config.toml
n_layer = 13
d_model = 256
n_experts = 32
experts_per_token = 6
d_expert = 64
d_shared_expert = 0
activation = "squared_reglu"
moe_layers = [0, 1, 2, 3, 4, 5, 6, 7, 8, 9, 10, 11, 12]
router_score = "sigmoid"
normalize_top_k = false
routed_scale = 0.333
balance_loss = 0.00677
balance_bias = false
init_std_router = 0.0371
lr_router = 0.000604
vocab_size = 2048
norm = "rmsnorm"
norm_eps = 1e-06
tie_embeddings = false
optimizer = "soap_variant"
lr = 0.00373
beta1 = 0.95
beta2 = 0.99
grad_clip = 0.5
batch_tokens = [16384, 32768]
seq_len = 512
train_tokens = 252400000
steps = 10615
dataset = "wikipedia_en"
Below are experts of layer 5 (counted from 0) of a mixture-of-experts language model. Rows are named router (the router's row for the expert), gate (a neuron's input weights, with its number), up (a neuron's input weights, with its number) and show model dimensions 0-255. Each number is 500 + 40 x the weight over its row's rms, rounded and kept within 0 to 999. Numbers have three digits each.
After each expert's rows: "comes after" lists some tokens at least twice as common just before its tokens as in all text; "gets" lists some tokens that make up at least twice as much of what it gets as of all text. This comes from a sample of Wikipedia text that the model never trained on. Tokens count by the router's weight.

# expert 5
router:484548506489507566464527467470520461502408467536527408500509462523496489433419535565505464541509485518455476462488503468425501451500509495450421464472464484558415482452452486529506493477402542439408553524422532596509453517484477536477485523447468518520442472482536489448442503565562455493548547426500502525513518443507478509486513539463484539610419521518424493376522554534528479542465501511472459492500445475497552488468467516548598578547515515512482466495501549494470515465516470525463503473588452472456493494427473468472526531464524460543491593471459529500529518497503480463497547439555511562448465536531466522501475503537512480556452513547522473516529481503565541472504491483556494529547501512501488508458474492539539506539479493465442557499465446501465529414499434
gate0:472533520538620539442543519510495529479477520479509524460541505521462493505468526469545515521540512458485457502549503465500462566575524443489454496494558498542484471491560517530581482471459472475495517547447487518494519512570546446560575578506499531487419577520462497541446542467485491530489480417517434531462527447571482476462489542528505478549450428530498447483587498494549496526456495414497531467390447509442505432524565443508610505532494490475563497504457484511487541458522423509537430462497451452463506589497476534481545491464448533498498569468532568509553463510566525490540522488539440481509472524502520483478452451574477515413437444546448547501515541492493573500577514527497430518472534511502487520526458588500486525520521459547489500488435528523518516482477481
up0:483469469527474515459470591522545483531495534499487500569468549468488551460511484540442516452535543475571499508531538477481398512489497511470577439475469502540477516479519516499566464516543521575512447467577501553538501444498480399491577471541522523514451440457504497473539550453477440554544524423429464496494527496592485547540555496460523506518431513470521494499454554477513401476485441422611519455485448480525555470518577505517475549492464551512524509506490482502546554551478454494511417495496443524457479539532521489464445429527423468396466487463539506555467455396504517522515504541463522512499497474500486434531575502525461505472502497491553538421437434555501494493514473528583526467461528496487496531494464439544451500546490521444545531533512544487508497529500510
comes after: "\n", ".", " is", " was", "\"", " are"
gets: ".", ",", "\n", " |", ":", " is"

# expert 9
router:487543537430494472474492532498466461529475460461510452519582515483440461461496548554497477622508524578568449507478466503520519451546524479536445448433478475559472445443466484488446551486447535511490531524485601549568459530534513492441439545479548536549477467489572465476424467518528488437435551411452489476424555530523423502501527487441515530570493484425480541473600518502417503529505502474434450482516523532546569464536471504468540570509565505485515475479522478464485537463469513522450509501480481502440509449526526427509452481411492495445517569457452515546530479462499474518488546430460471521420437498522515498498463538456489481544537481544493524456525478489514535475493508525555512466525443490421517441460439532513545484479503575492481506524534560516491500483513442
gate0:456539519493516534505537500551540496502501511400521465548526551458506606463506529427476607532467562564546474489484472485530499532493484512532511486421546431515505450509531517513453492493536544538513529442509565484489493533494583431443481565449506585432484511531496476476467459539497532495474511502495423475470522528513405499489482563417472443487493487537529525516538572531477503527523466539467459461483540536487563454476469570515511506504536494500543470449509516515489495406477494522482470522420539487497584535517570532529506488459506516435548514477480472451459505521444533460500501503377434577454454457507483506540519520465617556481503509500448521502565455466513554424512496433512469550493500512447512461459473553576445422505533499498455498533447513531451437470496486
up0:545485509480486429539499496449490539457496519514509486472507509529498435513511456517439376498545448404516530505519526531500476522464499455458504491548486573460490569456510510507563516524508455454474510518502450486511491463530447612525480473545544422500494493453534499513523532492527488517481518536511523498534471443495615482534542434548531576476530530448485491477481477438542444479513527470503565495496437457580457543473534472503457455502474522480490520564453501524474538581483510480557529437565474534437479483467452478514466510532494493541507411503496555526585544507544461542507472450612558468527539479493506507436500489493448455522493434469540471499407547536426474542477518535465522423538462460532509573527532482426537533507526516510571479485560508437602573505529490
comes after: "\n", ".", "-", "==", "|", " ("
gets: "\n", " (", " in", " re", "|", "=="

# expert 6
router:506557517474529437500493530467491458499462447432459389487583522492468483469481464526482428530462477576491461541467435461510525457547494555555496507510510484560470481501471489507493558501538520469528590528480580493544471500529511518422487570433544473458473486525514458415450494463529416523540542488454508478464553490451378531557550517442515550534480462473475503507567487475453458549523487531517459492566505515470510516473452488491497576514542500474482493473513530516445541507491514522502544470461447516506470444482478461516480458501505468403519513468537486493560492502509518508400502506432489542418469557539475534496564472444537410514453458445531537473534476458537614513468534496495473500504421466457444490432413545478501548533495517554500481569537556516535542542476455
gate0:513517557430515471502483526484544563492551511546506474574467516506477558434469480524411554509501508559487494547485492518520548472476492539509497480458529484492520472527458471451412479518560456480555471484547485496498520544540451482488472500514541522444400463570489527511504493437541535553470507474479609506413540569498446475536480508562545459497495439446519517493499562492501469511467555519592438533505551499424523526492487496513452575558467529481538504493435531492528504508530520513574480548427495460514441527498554534490478477483496586482495473450537488506524539599511534478473534482478517464530527489442541507484470511432486524453371505515569467471553529536507550527476523517484487445511456487546527474511447478543465496495410519471543583370561557462488525559562526
up0:508486424576461536476498480531512439509430497473495524433541470469509449552515528462570444493482489417518506452518500490466456539522508472502537517547468527480479538478538511540607538495433536518441523538487512494502471450458524508527516491490463473547586529433527487500496513558430463415516484500521407490541442443480534524443544485436462535519525588560463500524490450523516517470530480476388547495498461489540472479501500512487523425441526483497452511505573471536450514467465472474478535470565511547508537462482436460474541524525495417485499514564455528501485478416457464518533483524494459551468470502550458501515520498549519491549623510472446507506455469476465462495508495495531523547505553526464430511483560533465533502505584460524444425636456414532495467455451493
comes after: "\n", "-", "==", "|", "===", ")"
gets: "\n", "==", ".", "|", "-", "==="

# expert 17
router:384532552526481534499462524507500473554464467454462516494542477470448536506454540531453424520463463489547477532473482503462515465504526540511465474442473457621423536431555550455439533488478495442506534550470583485515497539450547517481545535449446499445566488535519495420453534541540489449474560467495514428490514471532441475506516509432540585535507459491518480498582482515484475578478526536405433459507519428511539478512478512521525570551592584485532500523497494489476492487381528478503489438555498543482561424524453507501497495506479531511498552514443540523526518504465498517514522481384477466520510538550539473509501468482514456517457544496528526494494469478590542512486476485529575503524473488437479504520435466510542466500504531519417537570537531471516572526521472
gate0:489483555491532549487485539474515478590448468466545531472447455445497454506534509439459487541435552503527558500514510475442583423550437500546497493489502505503487517484535525536517499508506502508462483486372555434440481542513494447475544550430511513581498357457518518489461522456532501486536532482512491473435532453528490523494550461565477502480580518527532587511492487518536505579489562483516540515512515485496484496515545527501512537489499460510511558499482478519607468526427500493578503471436547575480509533493493520461467542488566434615464442631525511503554551487486489492536521517466460490578462576590446490542525469530440431522508453473504522512462525480545457517437504479529584491498489527473497488542506509511483483505506522508481492451585552511491516475468493
up0:495504415503467452511517447527492521429540510527477460544546552557478532504457491553550521466584430520469448482500514538572407585470544481465508528518514500492516497518484476456507476463497477501507513515617447573551515439485514571517475441584472487429499628542511495523517484525473512535461468521489507520544479533490519508511474531432505501513428474469467397499531523478456490437520432500496456494494481519496501527496448490503478462493528522474515438489516495503406533483554480490425487499562455428514498471489515489559520472533434538390513558380471481496455448507508532500499457479561523506445549448417581511441489533468566593484490553506493457465536489513443528481561510494489401514509495460541518519467479497502539534500485467471516539557416452487513490517509513
comes after: "\n", ")", " |", ".", "\"", "=="
gets: "\n", " |", ".", " (", "-", ","

# expert 31
router:477587556450493570443510482576512459479457479476490488485491556510404494503420536504534427506483497460493430487495466477488482469479495557454491473452531546501520471513483478478510538526511480542513501541464678496536462478494463477429450510534518531523437454527533481481449485580530546461532492492447442512486496502436511539541524568538578480502461460462511535514506478503435464537471521501538494536530493505534524503477398461512601546496534525556507492466494557430521495500461479466438470465532457470464511462458428530444488506463546505524404536494510490604508515468491542443416491494435499458578499526543436514537434545532552512516461531482490447462491475503506574504496506506535507444500520418444476398446471466523511490556510520472436495521524467489496503508522428
gate0:513512474446483495529550541447426493543517465509480528464574529521454511552525575498484473483553475424492441540513461470592418492475552481490507474518475507549487497495531499487481553534480485539485554423417470489570448510541491548547509455501543508520391453550511509554506438547509516476517517443529436485538507584499440531481576509547451488513512499488479476558557420554484473539510483459531476492511520523479492517499521479460590446476489518553493472527446531448489467465477488510481456486429486460512482412494502430451402465511553515492449500500566545534576480529511558483517510479423490565531451479580444511475560465515552553490519449583512442489448524532531498548519547482559521467536463507468546439507544465493562454512532520475402546466468435484511461518452458
up0:518506503545510507465454487624545474464486500447464476529450460464522492501428458507542482495490453610532588453505556513427585510503457493486474511499501456443543462511489498520553475443511509462481484569557525513465519495513517450462451539478423494467609529457490508500518540492469496536506447564434529535471515438549510477457430500481564485508465490536495554459446579439512528512476514542492512527560428493515467458493450478511432568548507473451520488504529495563560562590489505482535512497590482503507494606511474557515567540488425493471525452515429463494450536462460492518481468502583502424516535534442535511592484548452429456482496500429515475518531509466506499439487446505463504530489498516502480531452442510512443533505465505519544461565505562504495553467549531
comes after: " the", " of", "'", " in", "ed", " on"
gets: " the", " a", " of", " The", " an", " his"

# expert 29
router:444521574449529406482511522508469427488473490523419455462538483558517509491490510560495487482472480584541524518478466510441445479423545494464484536418505420513515463509451511486466506542508514512490521550505508497499451550466507474445450467439499538511479428534533531436506482478524536475454529550466554458478495612480487476531504531459518565572436465441477448481486506544544558566539553529525480515499498547514452442535450447548528583579468555480491508496508494508511462482403515636457492497441532479471511445519503525483483414496524498470520531468447500479504502564492509435435517500435481575515537490464477475555453550495581438430532501521572508490521503469505532475528556473460488445501476498482515493541435452572483453499484489465473527544439501490514502518391509
gate0:454533570444527533452492536555441473486496446454495484479484516465531445533513496484453548413474488540467552499591548562486434532452564564457519471512517500494514445572481509458482547472450515527507471449435575510517517426485497490514570471448543487533541508560488497434451533487497569530507500479464514542447513519566551519506479495552497485461485559543506451497529480447514507518536495555553410461528554530509452466450446523437557511561465514453479515503486528560479519394448531558510531462475525495519536531463480563485478501544503516512441475478511472433458578543474568457478526428515555455503479535504479439518488530483578516474514498525511534497474463508509516509569495553487567472381497518513506447469520552480421510539556549425525491545546446460509600560493491
up0:490518492506523478487459534480503542506491543474498541534485459497471496491540407436529483531453569519471528521451540460501476561526484514536428448396613466554490535453551480555493445588479466448492580464476435496536555516529504507464436502503583527538472435561538491513512468521511530503479490523549525511525570540472541504488456543547468474453448497516531539518451445481510508511504440482462550467463434555490511527451510505485498509464499483469543516512528494521626525501527525495516547578460436473459474470568548496453454481492536429498413489490529546543489431505473461470579504559537422456463498533498507530559566468452528540517435493534453513511482462523492525420491511537554504477489524566464571495516518539479533527621524559477498427481566426507495526481458497
comes after: " S", "s", "\n", "S", " K", "k"
gets: " |", ",", "-", "al", ";", " at"

# expert 0
router:429555507510524524508527511468539491499476505478494470493544470469506483461418541581529487572506496530554526467461535479434513465537510552460421461442415456549469432506451531495473416464423487493458522509385533557453444487546486514434554514554571584541456420487563414428439512526560490502455550427454499480488494497515525563542478589473471532560438506476509484424534505512512463555494515537464493512561472455511564524523530467495549527487485569527463484534522506452570483513472497479502519510538445510501522463478588514508492489471463461607504527510503477496555456585473432515523510484533571535497538550549484427478462494555508443475494473507466420496531458488500507506508491474513474513495540528441494548442453494566575503552502514532471515522482510481497542493554497
gate0:516469541513535489531557507483492419484497483609564508495533510425549428565504519545509544566520504463492446523507534491450572490432485530462467541495453542599440501487513460481511520500491486428504470512415536511472491468522546486548535518510497466451477390562590484509442493419572425576424479438486491540509557526492551528505468459538548559459490491526597548523478457426499475496506469428482579439528499496507486436497536455507467525525490495482544574519501512480493469491510466483530508547522444493511573508529446475490514487525429439499528459479468492539551438466529530538510475462395510555485492530524522497464494504547456499476461528474442512522434486526543495480473506395512488496490499566447509441545444502547515530436458550472463558489535526495507524472436498
up0:502479533517515473528537511470502440489495510567577535480521502395549439567517494549497550545520499466507467522509540496451567505416497533464463533471423537587458485492511493499529505486503483418465454522402545494472496477514551489516543513509504479466481384538573480527452516438581444526418517434487495511492567500509586544494449487528546546460467505497586552533497469481477456493480477400477584428507487495478527449497529422514463512512496479501532590548520485467501452514500467476524499539535470533514573487525459490511513480516453421510510452515459506553542423458516523537542492472429483568505499528540502487474517501561457510470488554471479509539436500509524480494494502416502497494503508551431519449565439486569517502414454576468464558515519540490529521442418503
comes after: " ", " was", " to", " is", " and", " in"
gets: " ", " 19", " 1", " 18", " he", " 3"